python train.py --hidden_size=224 --n_experts=64 --experts_per_token=6 --router_score="sigmoid" --normalize_top_k=true --balance_loss=0.00443 --router_noise=0.3 --init_std_router=0.029 --lr_router=0.000992 --vocab_size=6723 --tie_word_embeddings=false --optimizer="adamw" --batch_tokens=[131072, 262144] --dataset="wikipedia_en"
Below are experts of layer 4 (counted from 0) of a mixture-of-experts language model. Rows are named router (the router's row for the expert) and show model dimensions 0-223. Each number is 128 + 32 x the weight over its row's rms, rounded and kept within 0 to 255. Numbers have three digits each.
After each expert's rows: "comes before" lists some tokens at least twice as common just after its tokens as in all text; "gets" lists some tokens that make up at least twice as much of what it gets as of all text. This comes from a sample of Wikipedia text that the model never trained on. Tokens count by the router's weight.

# expert 10
router:138123160107132142147114115112108067154083154164164120119161208133092176162101142107132032149166119135089109119161077077174087095111135119164168145068154080130159142125120164135123130144131117142090096132111121155119141140169147180112142116089184130140132130120105149116044134155120126127130154149121071121160075120105123149144135112128136169193075157067101099127162159187145130127113147113123096155142069142154178139136079162160128099169189119106127069139187127114071105110133116161099158152079115154070148121077141137139114220101109140113127124210125099112162125070127108087104137142160160131102154165128166095165136123105151189133125150152182094206134116090168222112081
comes before: "- ", "| ", "\n", "|", "201", "°"
gets: "\n", "-", " ", "–", "|", "of "

# expert 23
router:118096146088187087148137085130157153150130168167141119083140166136081217172125093107135037081148150120126118062115145116137118143172073114132099105144167126136178067147089100153085167135109116138122050126076112132112139092182147106143075111153169165138134165167168207134114133125098130090134156152110112124202094113155168123118119136100156185115128163118111109104151101107138152168134139165095149079159102141082088091130093126191117111132173088144112130140211094110075138105103135119104184102081150180130105149143114166091160149109137139163074089159074147101085096091144095147065140139104152110078136147128132164139097167153138155126075208147146136183120091146140163169124
comes before: "\n", "\n\n", ": ", "See ", "201", "202"
gets: "|", "==", ".", "===", ")", ":"

# expert 59
router:171131128154147129148122148149157137151143080123143172104153217183095074112147133194072084088137179148157087146099080170095091105137088073088179143141106150131168082080158109161166158166134107162117137122116128150143082110159143166116085069073175086157120130127114162138144172128094097104135101132118130163098070107092122148085107186097119120138129127144109122097107081147151138099077076100153149134130145207092130112163124158165076148168126087129123078180141142099130112114120097046076148116120187136167071151113125181112093166075081141162174125167173087125134152068101074142093137126184135147095138096130099149173068132117100158168125144151167144154159114171137146112171
comes before: "the ", "a ", "to ", "his ", "by ", "in "
gets: "of ", "ing ", "with ", "for ", "from ", "ed "

# expert 18
router:153137137120169129160181183144097150139113105126119142112116145168088075092124144116082085086129169136136108163123120126128088123133121125116154148044078106113146068123180127158134211150122132162122098142147115141143107118172140142098145083121197128143088134127179158122145163179146101135151114156165146126055093132098087152081140169136092102107108099143145105055108118137135092125116057163134121095171141136096100114173151163193063137122136063118086050106131126137147110139154152098043143078063138163156095083144159183140131158143077091119180143139122093132128141080171037134133125161138168155053155200106133136129075141129100194159111171133098150150116153164133117144110
comes before: "to ", "the ", "by ", "in ", "as ", "a "
gets: "ed ", "ing ", "ted ", "ated ", "ed", "with "

# expert 14
router:109095132204111091084130174140065172146114115137147107159124175139105105110145068153099091101171132119138068123135134097117156114127058145125116116094142036121132090138143139092071164139120159118123140050104142166075137091154167134107131078133163110173093136136130121119085114193092170157139100106164123126139099181153113124093124069079148173112139184132097128072145208113143174107128161112128126079173151169121114121151091171180112077135121089138149140109166109112166099142091097132128120147066131217145126125127053087103159165116160101141074094128081094096134136082190123149109092132109123160072147176174125131143098128127158130188085166136140143114096198119141186109122
comes before: "of ", "and ", "in ", "for ", "with ", "to "
gets: ", ", ") ", "\" ", "s ", "), ", "ation "

# expert 53
router:189069126146134128151138141123117172135141167136170137098132181128044146176080143135169046132134143101117109131130126101147069126092096144098181117110173084148154104155078162141129152132145151143111101134125141201107144101157159132063172091108163108156134112113134191170121140105152101140170141113149082149113108173131176184140140117089109111118073205121125124078129134176179123128117176181151145137148077150143111093129129128151080110224160069149099106126138112154078104151097149115082139142088137165110082074105124082133176136105099108144107062146105167115119079084120072088112112186126149155108136086103112107127138182147164095149074215117194109157128138118158107170106
comes before: "- ", "\n", "s ", "\n\n", "2", "6"
gets: "\n", "|", "'", "| ", ".", "201"

# expert 47
router:154118093140110090130135153203172176130146144180162122111105157092151137123115106112062077123137122106133099145108155092079152129126132100166181134112163133114106109136135137151143132137061120154162104143103167181129119089164131149125121151129121062119110134142157189131102118255103106081071131086157179086118169166137102100119134090095109113134136135096125121084150182138133164183105153211172120121155065195130108060122152150174136094176171083136167159119139160104125193091166118125045140130113119135141117141133096167099166148123131112154084095178077142130097132098155082094180168135109181203134185129125105085130093108150161110149137144153168133122130109183164079159144
comes before: "| ", "|", "(", "of ", "– ", "/ "
gets: "0 ", "1 ", "2 ", "3 ", "5 ", "4 "

# expert 11
router:202184114105115171153097177141150166178106141163201116088134186087136177175153079155142073120173165148104116082134130121146148092191079116205177149123094078103087180098126165144124145109065095102171122158115129176143135111193088131159156116121198122133137111124176157132166101142113135136129128146131132130103109148082155124138149104132130171096099158144127106102158155152188145160124146145166107103182090133153148062122124122192141145191105110151125127125181132162108120089131076143105109150059088140128125078188171139152160121128107088161076100154173077191161143060112113107130127104153123154132137174082091175141128129110129173128102139100213140143128093156154142115167
comes before: ", ", "–", "- ", "|", "– ", ")"
gets: " ", "1", "2", "4", "0", "7"

# expert 34
router:128139135099168170099140148148101188169122128157155141081147133184165193139086139186089076096163117140081117110110137067165098046119093113157137102070125137187158146119076195139083128167103117144103108100095150103054120070213128117131172151158169089156078182083150176132138125155089170097087105161133122084107079144152086142129104111145129136116105127102076117119112178173165156162150155163165114118191113166084097106156137157141133108132114104116115126141156118097165082085119153189132127129103173169134135127156146138074140184148148173144156126104136131138138155076143125081143110080133112128120162174118169123119127147162175176149141183142173144127081141204188158173127
comes before: ", ", ": ", ". ", ".", "\n", "=="
gets: "2", "4", "3", "6", "5", "ed"

# expert 20
router:128089107088152117115136130147081130125140116142178170138147118106106149118065127125127052098154205123157110080100116094119111089161096075145182095070105084145169102090073146114079156127101125082156185088080154146133121087209153136104139055145178125169115141118144199132087124100066145089132120142151137129131074204168116184135141074129119135117092167095170135089129102088110160168093198109189083075184117127118141124094125110143106135173133153140121118109185141139126126132133179073095151116096173176176110152141125144073101114170104101175099082156134099146126118078107124047086151103167094145147123148091151124137131148147148138131107111148106062133114107147145108181101
comes before: "\n\n", "\n", ", ", "–", ")", ") "
gets: ".", "al", "201", "0", "|", ")"

# expert 13
router:150122073099139122215111192153159138095178130133143119084132184131109150165115056159138088127146164102114137142125122122112100095143106114097172153120088072162159126146112104122151145136117095108132077125147141202138080144172127200065140138099205118127118163128161103180155104116069101096101094129117112129167139152124107160110131165125132129129141157110135137135084092099133179145133156127117097111219125186133100102107115114193132161134108081157101130161172125135160110102110204096087145126126181119178043103124182133159140166097117144150113098110153148114172081045072115120126115095159151164095138086145089159136102121113149155227191127129135053109093120152146158122164
comes before: "the ", "a ", "he ", "his ", "that ", "it "
gets: "that ", "In ", "as ", "for ", "\"", "in "

# expert 19
router:142136150091158083141144185167156179123131064073128134123148184136148107130104086146106117055213156109161124148146163165094094139128086087138173105070151122143141108176127169141095182118127169133112102103123105152066148145180152152107124068134148129110141135166142138083111079211110084100150147162161130140158160160146115151083096054113113129106131100086138120107167160161137159164139074159129118135173128119101091100169117155122135147129107081143134099065151156161087124076073086151107162065110121158152111099108169131137103181128099087126096100101117135150172107049105088091088117194180162177101091144101121114137177102084097088175132137187176072144136133107137122128091
comes before: "to ", "a ", "in ", "the ", "as ", "of "
gets: "was ", "is ", "as ", "were ", "be ", "are "

# expert 51
router:184089138173127138150089138112127144113108122153203144137161155134120217131063141175165054115140134181130103143145104030112110098124110108128173117094104116178169123145049160126104137191067159105108126090135116166085100181126094125111127178094158074156142148128102108128125085135124087150109135139089127131145140161167151130082171078137137167103104128079135141101118149145115115120122128193159108099151121203108099048120110165153134126161139137132135100130118134135169106079109111141068121097121117176123117103062072224119136184140084064061062095128121070139120135124151119077142105174106157126106105131062148070115167137102111157131140163139149109141135110122151138105101
comes before: "- ", "| ", "The ", "In ", "==", "\n\n"
gets: "\n", "\n\n", ". ", ".", "; ", "). "

# expert 48
router:178075127179139154161187162105151100132093096149183116140115161149118116133108158144145047106156098163119089051156134112125139067158120159107181137094162115160071127169120161102128096147125128107141119135148133135129131088205084139122106144157215133118144132110114198149072091151142151108129104169082127099087107121171136125132181154127110196170133150116133168118144144104145157098145177115121078120124112152127155127152163165170153069087158097136096102139177078159140169128112129101102165094069153119128117118127053122169174129154125091141102109094129183141111160061119098097122087160179184195127178162137149166124130159139112058148098103165193132186176149130123144151059
comes before: "\n", ", ", " ", "s ", ") ", "a"
gets: "s", "|", "–", ")", "a", "es"

# expert 7
router:198150137166107122154151149148122113113108122185234084120147102177118138149139129143152048098136170121122147120130145172128180097101122113118157151026107145106088131160115145122185176133128122134160145072080148138094129154146105120131130110155176132103175150143169213147086148159141115115121085098113085156074139109162113104092177163188136157126146167051147138128134092095108190139136180145181081085140140179095169088132125182149135155167140143111123126116112126108095096136124115152098157111114146102133106110132098031162160152160089120115079126166125134135159131124180118124132106136176092141134133090153132144095126148108130070102107176084164108129198185120195210146102
comes before: "| ", "(", "and ", "was ", "=", "K"
gets: "o ", "i ", "a ", "an ", "e ", "en "

# expert 42
router:163099106119070062147156141129159128135139084136127062124118145125114097090119114097117055084141186116117022127153158150100148141134110056119151147117114111103070122189138102160131127157153160150112149128109126187109147141186142098118106107105119106157074122133137183111107134154112073143131148129169088123174153170145121158167142141124105087107113164109143149125160189096090144141106131171120131122166110161157129119110114148185097132119197126151218127145148103141103099130106145108102136126092155160126105152097088099096117108138105098098136104199102112104062140076189083078138170166165176180129108117122108059177045080135182123146103125150201135160141173135204132164154
comes before: "| ", "|", "(", "0 ", "1", "0"
gets: "| ", "-", ".", ",", ") ", "("

# expert 29
router:152119105115124173124140141104136150119160126181175125138108137184103169112120112158131034082112109144110085158118111099162125122115099126071137138159122076133092089140088122169122129139129131180115071161105160164129091123207198186077155131187161093120137143155158154122066118127147169160078085130147042138157085152114122098129160130091143186158120163099074164110151131138128118087124093131138151082101104119107106144139142219114118125175106145103099152130161147098154139099089175158117093115139115151103051155109128126174111190080189165153123112140073118174176154098129077117180178155181097145157129097148165132135128180182106140174136160133195087180153087138154135110114
comes before: ", ", ". ", "- ", "tion ", "tion", "ted "
gets: "u", "o", "i", "ic", "ar", "an"

# expert 63
router:136124129145076080099074247143128149133131122184174083158154193120141187098101122126147115100138136143125164131082134131127139145140123098134159119076149094083157127168140119102139136157134108128106095067133139207090173135177140119113159124121160105107124177107111103141077160184123123140110096158124123172138118153137108148125133077079157151081102150083092145087084121142160180189095187165133119133199143124126095140168147155171191142153142151189136142113156082143082071115082101125161130163076170131171099148084087102130099168090157099148083098131122105136146121072086094097173142156115149155119169154130110108190081124187120111184202112149114045142147141149135148137103
comes before: "of ", "was ", "is ", "and ", "in ", "to "
gets: "that ", "he ", "it ", ", ", "which ", "He "

# expert 3
router:181143137189151127142138176163101138100124178191241076103156105151098150142162120152132078085156168137151116123139141174096192128149103139078140142067140131102111128130104113087166175154105139128156141078101088126070120155156096127114121137182182142102185132136170213133106147193144135101092078088124129167074095135158128084078164131118101150138162188031098140131135085102113177146169173185167069121170127135103171094135135137135128148171138135148172154139132135145104114136122125167126146138091132126166112118137073064151146144128094136149106131146107147141165138122180096137118154132156058109151135102161107137101084148106123109108092186094182118118161190110168183160131
comes before: "(", "| ", "and ", "was ", "in ", "="
gets: "o ", "er ", "i ", "a ", "e ", "an "

# expert 45
router:157125134112131108161083114146067134124117116147202130153088114159096141145118116180132052169137121122132110120150106158079107061160076118124138135144209084193132088116144147173148146169114076195080107093117118228150153091141120138105137119060177131169088127148152163140109125105128132167142192146161090111100139136129094112094140109140106112117137148127117126166196092148072138127182116125172068119107085192047124065149090122163144134167095115068105119141168119114103103109139174086097161106108163157112130141080132165132168128070083150145084166161143127136159154076114125078081118098156171131103157088165098129187066094132135098114174144140107168123140149098164129115107
comes before: "the ", "a ", "his ", "201", "200", "their "
gets: "in ", "a ", "of ", "on ", "at ", "by "

# expert 57
router:173139125204154100121080194141129147109129095140149133077082117146138184187144116168099089160160143166143109133098105120113159088145082087104201146057113119176124086169073148153164120185111158125139110081151164167127155119185138097139163145145215107134160177131175136168130089105156112122124122165145100163192136154100130156144116148175176114155138120082140098134200166141108122175109130118170133086119080193133122118093152106147175079171180135140134189106123126113150111146049130115100138106140112176092102095073094112115100148129099097122107089101076131151165132136141061085108115135130185104144154190159113144146140209129071133116137157083112127150129101103174127174121
comes before: "\n\n", "The ", "In ", "He ", "==", "It "
gets: ". ", "\n\n", ".", "(", "). ", "199"

# expert 35
router:159166173165174138152134143138138165160098089130156136084054181140107120155178077166080070073173145091107122168205116108132142072136075106103143124134105104128118143148149160132113123141170141138151125160157134182142203149155082088122169117116150117161051149067212133097122156124171150087100132139114115157157152154166107146064150153088092119145127138113142112127174141091120145145123109096115042120150111159068083116146112162143114126111177088074157075150177131178137144110110132100113139091088157145112097119126085128133134194136071118131135157156163088115117149034135099090151065094150163146081162111176154113105112133111179151107143165084162138169150093114168106159138
comes before: "the ", "a ", "his ", "0 ", "an ", "her "
gets: "of ", "| ", "in ", "as ", "by ", "for "